From a checkpoint of a small mixture-of-experts model trained on Wikipedia: a softmax router.
Below are experts of layer 4 (counted from 0) of a mixture-of-experts language model. Rows are named gate (a neuron's input weights, with its number), up (a neuron's input weights, with its number), down (a neuron's output weights, with its number) and show model dimensions 0-127. Each number is 500 + 25 x the weight over its row's rms, rounded and kept within 0 to 999. Numbers have three digits each.
Before each expert's rows: a language model's description of what the expert responds to. This comes from a sample of Wikipedia text that the model never trained on.

# expert 13
Description: Vowel-ending pieces inside Romance and Slavic names, such as Verbo, Zeno, Miroslav, and the particle de or De.
gate0:495529546451462547523482483503527529466522540484477529482508447522504488476533488488484499502494502516505474502447491494514506499438489487456468496482514492499552527459511496481518475509498522489500518512509495556486476522479511513516491517518534487501499478494450538449491500517514510510524499483518460514484530493513491478470534477489477503485468515517583496541541500543500484487503
up0:508435514503455476481517502485480515556537451522495545481505481479524517516504488512487553501499501512477483508531491524522518456530495537448525477469483522505515543478526513503537460481541491460506522511451551500455481478516495495483496508504470513529508477484493513555547463513469542525507520524502507487450489509517504492491499499503484498511501513456492477505480471515486518479470
down0:464492528522496527519490516449526512536482489486487490474496464504468483508474470492507500502457491488512549514529531522514510467495486505475497491478523517529523513467530514511556488504543524464491506497474526499509465522538489430499448459520488542479495475480487543489520517523476526515457490527546502497494459491515501475523504529492513503535498477524462502562452494515463505488507

# expert 50
Description: Single capital letters inside acronyms, codes and initials (PSDI, MEX, MT, R.O.C.), plus country abbreviations like USA and UK.
gate0:472457544455489506498503462494560510481482506522493478495528496517472506507481491524520453500499564464515487514477491474500521549466470475522514519514462460516497493489596515487474494494475541529555517556481553509489508469510492490502524471530495492486499498518512484487480488491532472482497494470502476505512539456488509500472484477506501524536531523490513479500497520492513477500489
up0:517500456552505433471500517524496450530523521460507493467463522495485482518503473509531494504482455491502487465478534494479502498500448525441529511540497529526525509523498509501504490488509511510497488505526507439454501504454530534485496495533500511499492507517464520510497506511468513475492508492514534495490481505592472503499494497520504565494512515508474495541498487497507507526455
down0:457500522483494525527526513501526490491480500521492515471535546470530522481479514492501512503481486452495539495494496547524485512487487473522481466461521519552482463471508455524456546438517481500466475522508467505519540499478451521507516527476501538479504507509501525560503453510488512507539465506493477485504521511462511479490467530502495490524529492479480484491493490474547540524514

# expert 37
Description: Final pieces of English and Germanic surnames and place names, such as Blackmer, Kremer, Bamford, Sunderland, plus words like Smith, Green, Hill.
gate0:459521506491458486490468493507514544485527506492473469537493520508466498505521557488495514532459507512522482520468510477526518531530523463495509430510511495491459519486474452511481504477471479488459479475480539530549503490502501507520520519529479541457540488503474476502494481482522526471516504477496463473481516498479523504522517531509439488564540506518521496496515514504499522534483
up0:544443479488485467471482461519489511500520515494481517511492497504531515489500491475480530475466512509490451526500494508485483528527480469520495509510510524485488501460424553494486492546461493487475484503541449480504494533517475553494460486484509463470511558476520528459511514502504555498503524497505514515511532520472515492535497525493520524474532471521512501531530506536522482487469
down0:467491470507467521481499500513477487476495512527506487530514506495502510502496511517525503528535479495526491499518477460522491497400477564506489467497476502504504482536513511492458547532506475504480515497535475494525477546481524515455521551528493485531477515481579535499509517475506508518491526510482464530484501470491467477475496484481505463448462519510521492534516470524503501505496

# expert 59
Description: Final pieces of names and words, especially en, an, el, as in Rut'en'berg, Maz'en', Munte'an', pathog'en', psyched'el'ics.
gate0:526526480505530480497503490498496475533557515504511508519511519500527515518511521493479508536486484535489419530473517504521495498485548486462469499543510531469517485494522460543480489489530464509500495514487518478471460463531482479494514529496515482476512511498466535489545506466482461515471521494464487498548496445485489464455554513492552507503519473468511488512496502511531503492463
up0:495504498525551474489507467532486521494503529484473487471545497508512505514498475523544493505526488556509519495554504467488472501520484458515478483512486433499456501475477487496512485534520470490498482527529452527509512484466480487498480501504471507473532499538493480469505536506484486455488514478506487512549532513555499537493474502494466513438474514495524507540520478473495510545546
down0:458510502496539456494458527525502507504484479466442506508520497510457494488465507477480554519512509497501512527499474506507461510522517539553508507497533455507531522431523514472541508532484517489524491535474503519510438482490503478495467515516490509529542494484452540552518488508488502503467495516506511520488544521521521500513482497470498501498438498529467492489485464504506481510478

# expert 55
Description: Closing quotation marks after episode titles and nicknames, common first names like John and William, and final pieces of personal names.
gate0:506482509496502528463493529479501500475517480509461507487544506512531458513542502519503477504511460489509502480518567520486502479480550494469512513490531481495425549469499492483481523505499480535484453536549492502504474538483558506471505504490496456483530520523521490490493509503460514484462499518488483520481474481528490532534548498488518471498499509533492557464506492483493488454484
up0:514488501506497485528474491489484486481472509499475531452500508532464518489517525514475514500483500513478531476506487516516497505522499571517532483504523524489493508481484491508533452528556512497527492487445524515523524521566495508535490505447508536507518499534516519500517539488481512490457536446493455522476514456456513495488451509498497507452457518485498503469484508508441511520484
down0:497505489476492512513550471514456491517473512496503527523531452487518504473488517535459494485493507511529515458526515523508520511448492521506499482472510503467474478499526490488552511507541493499497498443481515496469471496512522526541513501530507493487506522501487484499516506455525554468465515438515504562501516475511557494485514517465512508511501477512429497500461499507531529488450

# expert 6
Description: Standalone l or L pieces inside words, especially wild-life and Anglican, plus the word the after prepositions like of, in, due to.
gate2:446465480491506476478529514514495463508551491514515526475525559483508493477543450494511512493491495491499479472539494471500512483473486483523494472488470459516517501559504489505515522512505524475523467504497511476469521517513538528501497489469494479496470544491422449452469496490513494543477506524512522532543502527515529511515495486496542487489523517482475509527494494454539524497527
up2:496489551503510500495496526494472525557515503505517509538488511530495494442467486521536515485476490531488521495516504449468465485453491485479510509491518534469530469509504495538519532542507497529463480498490456506488507522487528458508490479487549466488508526472466456477489470548527511522502505486496559516480542510521491498455461484491481498522490503485490491519515555489448522514491
down2:510506522466506498481475567510484516518524485483523529551479464498450521530491475491450535510496484458549520481491499483524476477510504473467507489485449482503525525519537487495485487465482528525525557551468491500543513513514518534486488502499529500468505489461477489524460475477507486484468471457503497469464530484514529509472520526500498500478534510541504494536538506513507509495470

# expert 45
Description: Line breaks and the first word of infobox or list lines, such as Directed by:, Born:, Preceded, Genus:, Year.
gate0:544471460548533478525473475501514519548499476489497495530482518504492501483492478510500488544528521494510512494506496533518505493494501472500495508505506508466558512497490503472495497492499481542502475468463484516473529506512463432530500492522510488522538476496462518564542481513497491519457463526512531520487491486489503464507537531488492521516523516447509534427473484480486491445513
up0:549495491499489479520485483483500511503477500532543471502542515528538555505472508519453497481481464492502480502451493516493514479490525484524508456509484496536492547469486439441481496476524484512512545506446509537522507475513499520487477505528518528470489473496480505445508500519479516525479500533515470514518521505504495515506573495518452514467472487525518505479503488551479491511504
down0:495524478490498497534487487502492524474516532514522509457531526499528512538468530513480459520472464507522551505488528542450505503547485477489495472500508520513477507456483479485520504486490492484500508488508421496507490490487445504501514559498477528512492524516528512494504546517518534501486513455509490483485507514486522511496486487455425497516517534544526484531479473451468520483504

# expert 56
Description: Opening parentheses with digits in unit conversions and counts, such as (320 ft, (10.5 km), (1,032), plus og in Altogether.
gate0:500487553489501496490535466487492525526543504494529494474521491509470505496492470569476500517493503499502509513484502481461498460526517515459453505518447462517461503509497456484467507517533537523494495522494494490495503512476468527499494471519497511527518533525500450470455493449492527509507525532493516507512501508496531483494507498525503501459498513595493504481478513500516432512537
up0:505491496520534498479515467470512473532467493524517444508497532467525521464507506465526543489508530524521538489581502462508510553508517461482479501522527492489473487517520479541500531534439462479492515562475493496540484505509518472488499527464472473461516499469508495492475495532476468494497498516521482486496490500496519544507502435508505492520494485470507484501506544491495485510495
down0:521528516546510458481539508501497510519507498498481452515526484519479503496488476440508493495529531507497488526487495516469509537491563516504505474531551478481481522481507509495533477498509515492473494527439488481467528461513493504493505498532490516521504496500523513476507509469507517531463466506491515519493489492516498473535468537511456556493477518482427553497475447535462498473514

# expert 17
Description: Line breaks ending table rows or list items, plus dashes, hyphens, section markers and table separator rows in tables and lists.
gate0:514527524464492496484487506463497463496520476539537523490475501528495509486483497505535518521433500511513539469491516494529498476507550466496485462551511475533547476475539522503455521498508490479454502479501512520486499502510540465486453495460502497449464512494474488492487486526513458483464493461483490501532490530511576537491552529535477521506495516505496493510494526500518505500499
up0:485498492491533458513523499494531549513497479508519528516479514489473480497495529456467474510504500528468482536490503510470501536468471511508553559545497516489529533496506464457523459484480501491511484508504502511506481517505475535499492455489489504523519474505507542483510488495476528482549509456442517498490496474548480537505457492495464484542504445503479471568493528488506512511499
down0:478512501506568489499501510476488473541504483529489503510472543487431496514454475511508489478476535520546516514511486501480514496495494474506557463482528528528503510512516472522504510488485496519488521482529548541483471488469546457459520506520513523452526550471504508509508502489480495499493501470517490496478501514492521489544499463490437473515488530479525490535510493458531455477485

# expert 19
Description: Middle or final pieces of common English words, such as incorrectly, degrees, Coliseum, square, plus nouns like one, home, life, death and the % sign.
gate0:538508485481499476477546518495462516479541516514487538517467471518538474483502494482481464524522498489475525467543480451444490495469500525534529479506499516495485536484450514474524546518483487509501497481456521468528513497517525510520524478505502539449470485470507475499518502521477515513513481476509491495496474489546547494484492527499538501505551488482504469501531495547539491485444
up0:506546530482462524509498460507488501512513501532491549483497499501497502519504499521467458510523484517483482512524470518536476485501513502464484476474520503529511473545498461515504502541563479530524540527494469486510500468484488517502539491458469500502486481533462471555501483519457463526492515451510483494517552530468478511472514469554475503522514496506463512477504530508499468493448
down0:520493490488467517507436488489486488491478504510504504551514535442477520533462488487504514513518479543539464437553538510525523486490517512529487512531542527494480510501496435508471492501473510498490456497544476495516468521476491494539491549486501527487488491523535536486479507540524518469475510481521496512490461495497547512470473500519509523492466511485492474460508478478489502520522

# expert 27
Description: Opening stems of Latinate words cut before a suffix, such as ext, int, ass, commun, particip, and inner pieces like sym-pt-oms, pen-anc-es.
gate2:518506485505502516491483474510493490489491510484525503497512479514484534475499485479549521469495493467490540542518515504465514516519503504501464503512503499515468527549446450493492509504418502505476499553487499472502492524490503461528482464561490511498503552483526468500513480465495499506535529492530539432459499508489493502510491512479551498449511547500490532507507490517454506513532
up2:508492478480440484511523494469461535493502498504473524518531542513535439542493495503480530508502504511504512462453487480511492518460491481502469464498508459464468530529522487510499493490501490496523514516463520451539490508531551490480486492518520517519531502475528547498520507501488480475534488494441499574524520487508483498505493486517534477491471524537549476485475532501481507513473
down2:440495506488492478493524558487496456466494473497509489528490525535485510487522514545479478483506505481539479484531467506527492482453524512534503486510463475528466559484514535510488519495525534485512446544478532496500515476489515502483482489492471510463503488527514513511515462496496438484500490512469486498551506497484497531522513523509470508509496473503568442518528483527531475508511

# expert 8
Description: Line breaks after headings, sentence ends and table captions, plus capital initials like N or R that open a new line.
gate0:459496500520506533477484465458498503497512469511478453502512487464493474490525546530515467504528496494504535489514531525506528533483512496498485506472477449512490514527483525500471506493503534503525532457503468501521471526525516541472443486519509464501510490518489464544470506499528494503502469500511505505504541497530497479520484557522536526562537485493443528475470490515463461485460
up0:511534517566514495505455502514492475489472478504466502506541509479537536521469504484550432550506479483464516433501480488543459457493514521458482510488487533493492478506516538489538479533526504519488479522481499499498507482505525458475510506483484518494489511496537493470509490518537545505456457484501495469519510484500524522526506469492495532474534529510478502483499485522540502502472
down0:492518531468521458480507507497523492512503510533495503481519447518505458518493472478501479497553490506483483484543503509521520498511459483518498499470500481523498494553550508522525501448481502477440540505519527519518474475452475503519489501497494502494541538497441467468515525537487528500509507492494540498510519538538462504471517516485511486528477471488512506532438465496505464544484

# expert 21
Description: Pipe characters starting table rows in filmographies and results tables, plus word endings and capitalized heading words such as P-ole position, Prime, Festival.
gate0:456502487507491517512430487442481523517508520493497519486509495520529492531498492517525509533484509505479532519498507493518482476472526465525500528552502505473535486504499515455481495512506503478469487538486498520475506500502526504468514465513499545475514504443460533460517477509494458468478490548519524456501462463492508511498520484465500532541532482542508540539505528511499441486525
up0:489486484516518479518500484469454563524497517487465511525541484490530513511494523487523523450475481506490495506496504479514444477534548466541557528497513552501484515472531509498523468527478483501483495469496504467489482461481469512493539505513479503500517539500534545469510467531496506466508522524486474517510530488466450479507511464459491482523493492547494519526463539506500487474502
down0:548527529492426518503525499558481462513525463518501508459553521500503480502495478483466498516494494500480498469498487487467509493538494502477491502486555536518508563466480537486485492505512509479485495489478518529522496533525520512472494506570532532511508480509469496526476484502458524491500504517465487499487481538514462464509435494517465468505488533529513489502489467512482510501482

# expert 9
Description: Single consonants and short fragments inside names and words after the first syllable, such as Sim-p-son, Rob-b-ins, Am-b-assador.
gate1:459483533515509476511525541485512514539542527492529462523498513516500493528478526528517495489502523553493512494541516496499489496514567532512508463521484513447514497483508446437454506500506501487483543498489522507508488471501536485452539484460438498500531536499535472495495481508464462508496486503462487472507498516510490437493501501489463514493509504525491487498453512498488520534498
up1:489477506511541500526499525507474505475538472500504479525569509500527490459476496495477510473498472536477510513552488539479498504491470454539480532484469499466491482468489499501521514474517508522495465472543492510469517520510475501473525512499539447455508511533511445515455498537467510489493569496479504482521498546538471501514473507525508501502538511523511489521467495501488468467521
down1:497462528503518476529547497476500515522516496485468502482531520528509502529513486488480536564485524485498512464483533512480486501486523527487569489487477505464471508461485497506506508472509463516530499525475525499486501507455461479518533479472537488473509495500473524517477510529517518494523480468549540498500487533493524498470529530513465513481510500430506434463520460520496515463502

# expert 15
Description: Inner pieces of non-English names and accented letters, as in Rajp-ut, Dwip-ut-ra, é, ö, plus opening parentheses before years or notes.
gate0:482506533500530478511480533488568509574500475477508496546503474499503490507495493541520482508519517480492514505511510503461527495512516469513440516491488530493506449540493494505498488518519548538493506508462512477463455471502529475487548458542486509507509472454474521517457472501487531518491489548508499497477435523510459503502493505530483502504480473487489473469519522505536482492506
up0:525517482493490505488479512478490518468507503515490534498482487483503521451509536524504513473460519511492513467520526514472486509498539517502488543480497526519506514497538523490499508471484490546540495513509532491486511500471506445499513504453472480533553526549486460534494514490469465513454475511467487515502523500486511527492520501525559460444462485425497518478505525486536521460491
down0:514511496462509487485504469519461448475497510498445529491508490472501492478519549496462513498501523462517518492488514585494495480540485491504472542494503482532500502496501504523518499505483499484508499425456480472496482493520512501483538526493471455522493486493500511512550504519467481513489506537498484521460492475498494535494503547537531506555527473533495488488520449530498514495551

# expert 18
Description: Short pieces at or near the start of a longer word, such as ob in nobleman, app, imp, def, and con-clud-ed.
gate2:512532487474503449521518505500494462509496509466473559481481484536506505525505452536496539583481475510475482514457491576481486488457481478485459496498526460493497513519492529499496514484519503509480525496520534530505487477527454505519457500511494482499470488463519498478531529515557487529525522495506485472514498495525448500510487488521468483490483512501517502502501515503562486494509
up2:518509514534494477514495481492528473455485473502477499488505520470518466519490509473481470518539527542484496473517505505484420539487564489469497466528488511511518478508538526512537470487537485508467501472525503519516491542526497528506495513511520459498469452481502502495475533531499501488489507521468469498466494489508498519519509464509547470473534504519465557461560502502483475503512
down2:543515470513480480512495458493492508529484476508485534503479451473482521515483498486476481496466511471507489459461497547502477504483501521518513511529547450471503479504480493476517499512502497549480477508508500485514546521496492524483551521497540488544474505465485523515467525488490529539483459511511528541484465509508480508522471527500541515490507510477426540495476514564496527462505

# expert 10
Description: Numbers in scores, vote counts and percentages, especially the second half of a score such as 3–1, 94–107, 24.2%.
gate1:505536473554555485485540466477528495511493507447495502515524491528491486459495476501526513539456504503514499476481512499510505501500452503490509515536492477450483475510571476500494489478474509530521492529502490531513518503507484497468487507452533522507541486494508522455493523511487500513513525466511555481491494440500496503511466489477486517469470484521495541506554443538495485527486
up1:525524477538501526474465512480503485491465498486511457477522487495520457510515542491504473487499509516475488526526493473485459507546485503514519464484468558494496484517539522483452513499481515502532526540523514487543526539559486479505521494503511477545533538531499468472475534499477508472511512497476515499463500504441476478545470481524503505526507483449527506478447517496502474495487
down1:483510484529531541513469517451486506512468502517517517487467501518521516516511486515524502516495521508448496554504529473501454503515469484572496488484477501510503537512534504545465482489445563478502518510510547544476536527500482495508486509532494491471477499503499446487496543455482479498523530464515475486482491514461464494512522474498469469501497491480512491484459534479536513514492

# expert 1
Description: Pipe characters separating cells in Wikipedia tables, especially sports results and statistics rows, plus number-semicolon tokens like –1; and 0;.
gate0:533515555503487475484486443478490508480538483504483480489497520522514502475508523515466519528492469510512529510515501492474461469529508484520498512484481489567433512509501503461469501526541482458502503480468551468497510487529493521472503479465503531415513551534509450464513484491497484504489512479506525477497533531514498508512520491555491533492520494515519489492511506508514464523506
up0:500468543528498495465530536520461515487517493472470500518506477511540503488471470534471495502506510519535495518494474468516456512505470467452489466481489500501449477531495487556511505498497482523553508470511492470510524481511528525523461527508477496504494509511486495533475448544550468494509494485500546478513503463541484516521477520505510473504467560489477527552521522501505473477483
down0:453495458485501511488491515495522524483470518481469505508479478438462531512448480529535479511496534530481495492503505525493483500508490560464515473544525539486505504499486524507509496457523501466463491482505502536522508505525506471489510507492520457542501471457540537499508513522540499509502544571495500506518474493514489521530431470483498491497493509508487511491540514511490494487440

# expert 33
Description: Conjunctions, relative pronouns and commas joining clauses in running prose, such as and, that, which, who, but, when.
gate0:489502513524479501539531506455513505480486476416487538538526510510495569512455501461526512497481496434452507493494506504481510540532510495512480537517506550490502494480509532507512507515479478493473487507500518490508491508488497493483508485494503514471541477502439526486522485514500574508471492510532516519520509482474458493499490555482479466524495489457504493476520485532504468514517
up0:484507471506514489494544518535520500497492492533475508526529469522477432516508465503513514487517484500499497477529505504481535491529506497514475501487408511524476484493479524514531483489483506568549500537464476510483509435446513514507496537506455499514521507508528482473517525503505501452534545499504500518496527511470538468462513465489451469520522506509487486497494499494524491511481
down0:504481503493451485484499536558524497544515529524499533527494518495475486471505471504520499476504496541488532511488509463464499491531480483560510484534444485481498473543509466471498490499508465496544515477499515545478488476493503509509482509501504490506570471498454526503500491480423483493522528468515497505517488525512514525489501476515504463502468495516473459471565521493507536503498

# expert 40
Description: Short opening syllables after a capital or letter, like it, ap, ab, an, as in nitrocellulose, Napier, abduct, plus line breaks.
gate0:480498485553530508511475496487499482492543494502535487507470486487508430517506474498480507488533485517509467518510521467501530504478508493560518480502505519492502466476506493512515499461514449476481547474483495468516504576491510498488538541487532500529498490511461448520555519483516515480484513531498525460548501449520524502451518516512487499528529464508500480487473470490519476499479
up0:448510481529492470489469471524492516544511496559495535526543505471469526492509484523528458518493515508485456518469488504508529496485478469472526481470538495511556486522483522483500510474444486509530507481518518519467527523490500542520501518520551456509541522487500504473447515528477498489488478488492475500479485501479549467490492469522519545535527497487463525497460494507487486507481
down0:480517472501487458538501469481462507522548513502473522471464481479464482478464504507478504520461488509528506489528509516508521494473478512495524529462493549503481489499498479511510501442477478514507475505493506510454503572443513500516493536503473493495539452538511526499511549459547556496483464532515477535490512520531518488502503478490478535520457504528480511490507516515499506526514

# expert 5
Description: Digit pieces and small numbers inside figures in tables and stats, such as vote counts, times, weights: 12,'3'24, 1:'4'4.
gate1:471503494468492514506497467511493507501470449524435515485508498487520527453514454464465507540500495538489488500463528505477529505485484494502477494489490490490495485577472514453483524533500521506496490445532526488493510485475523552485500516493516478528442539476485483511490449498534470523497486515514518510497497491513489514528503470481485522534489532531515534512522566520508535512523
up1:473513521517512462501513493479478441462502485468459541504519533472488483495544475462511524486505529484529493462511520490477460519492526485494515487517500483538512480476472547496525478493537520459496491505550540513495472537492542507527482483484488504490495512512500499473469495494485530478476507533528440520529531494509461543490487508507517516524509546482481508497533505436453529497535
down1:514474494485494510484498502500514542519488475489546500508494440514499472520508509474519518463481454497510501487476523498501546490459515527507499503489459495478519483512490457528493504521528517506540521470497521543496517506509450520460504545498498522496476512466492506507540504488489523490534429490489503482468497491512479484556439496487487529517548483543486561458473507515548497470522

# expert 4
Description: Pipe separators between cells in wiki tables of sports results, standings and lists, plus colons and semicolon-ended scores like –1;.
gate0:509536515463473483506493495529491495513487533501488458490550488479505491546496515496494509467523488517468515489496512534510505508412546462515440528526518481475488550456478537520517483462548506498490485494502505501493517516491478480516526540508493505520457523530497495535470465516490547532521505510458478486499498442507537543471500506471527508471507524483489500477495513476494506469501
up0:488496541524521508525547433512517477470528481464513491502509510514520472489501505499515504515420468484494501472497537491485475482522479557549518519518467497518487467496509522482465543506517481455535473504488521482535470509467514519458484499536492515474495494530493502501519462513497525564554486490499487481513495500439524517488491524519473488489496469470514501482496536507504495493540
down0:511510549481460511492538513522518509477493484460505521507528499505527477500520512534514525534527484512503486518559521465513539552510507493536519507452452501459503511472519486533488546463481507500492480500505543532475521465472533496486483507481523524464486534477477496497537499447546496515498475443473499520501483488475514514524480469443486492492497461515475502488462505507507516459482

# expert 32
Description: Byte pieces of Thai, Chinese and Greek script, and common English first names and initials in lists, e.g. John, William, J.
gate0:535543509489469477516516494534482528498466452527528511512484483501482508516518541525466505499529490512533537525504498486509511530469449491457508511509501465505463476464493488526499477516450505467474526474469499500488548471481535500480506477496472492498495519506486497486484488525530508501537528467501526527537515542529491478531569513513466510532483486475491504550483477473440456500493
up0:478515505523553550482523505477523485493488531492515506551510494479520511490501499496496470529439508488506478493532445489491477498492439508511524481514467488484534473504502545484511486484479506489492497501514558509508544454524515516522470470466485471523491449533510460504496504495524536515489501524488486545505515458542539523552511537461459474496475462480506528502491506507493471503482
down0:482462504485499480537459498481514498509521508467479491515519461470559463517522567491513459519473474503461467504492515493477487466500464518494482516483502520472502550490479529542518495493470491494488553519468518537484491508562460537521503542488509507524503489505497496500488541450544488457496487463492508519510524514510522527509512506476484507489511509463455495499469514550530520479512

# expert 42
Description: Articles and possessive determiners after prepositions, mainly the, a, an, his, their, its, and the noun-phrase start that follows.
gate1:500489499516486522481531487472490524495508501522491473472471492496471494471508473481484526550524504505494455521468502447529517539523501501461545468469494501497494499488509515532496443498491545529490509478511487542570497499500487543479447514506490483540522540478494504505510490456523519444508495484502477481491497499540506533476464562534512482465546501484534523496499501483510518504455
up1:533520546513458480514484527445469486520475496506497463494484490562498525521521525474543493508524479487478492486498505484581508477513457491506464519472457459481507496492477483500484497501528475464519496505490479499474509459502545500522542514501469516541480487494531551558495534536506525512477498505499520512493523493446500512467495481541476486483501486510532525491476487490492512474535
down1:481516514508548520533534502473551542482511499534499448457508484485502497516479506480559469501510468520493497463495520517467547465500498468528493542499540467522492508492519495526506530483502500510520496474479478501510519537521485560482473510533532533478489521503485501437495505524471507485506492476477546456490515470487485482486496473492498470496459482470496471447519506526516511550490

# expert 14
Description: Pipe separators in number-heavy tables such as election results, stats and discographies, plus semicolon score tokens like –1; and 0;.
gate0:496506523549480466478474517496457533484497530483495468510498495476506546498488559501497498495494467517475528469495501498468499469495518521483519509481487479505513489473469561489497509533502538520520499546488521537514517481496545496479482470512515544474479477514468466504492480546508492471482518496497485466541442436542499482457506469484498506498537552497495520475511508512510511499564
up0:503421426528473468453521491488452502507472485543510523501469506488518497487534488572487473479494521502541518506490506518513455489540511519511502463535510520510484495485519461466519532523499487499492495489533521512481503532477481491503500530461492495488499507497468489511541539490513521490471512510489477471489471495532507505511533493518511507500456546491508476514543458525465528531509
down0:493515557493478502517464516475521529465472486505453437516499486496489502458509532501468484504500536499493436470556515500495490525495504526488491524502478457466513444508495506473527502499562510481522496525490496488492482500532483499486474483514483489541450467523500539508504462520550505566468498526478493532506494515519491522512481470512510502499508514511463501540509503482498507541538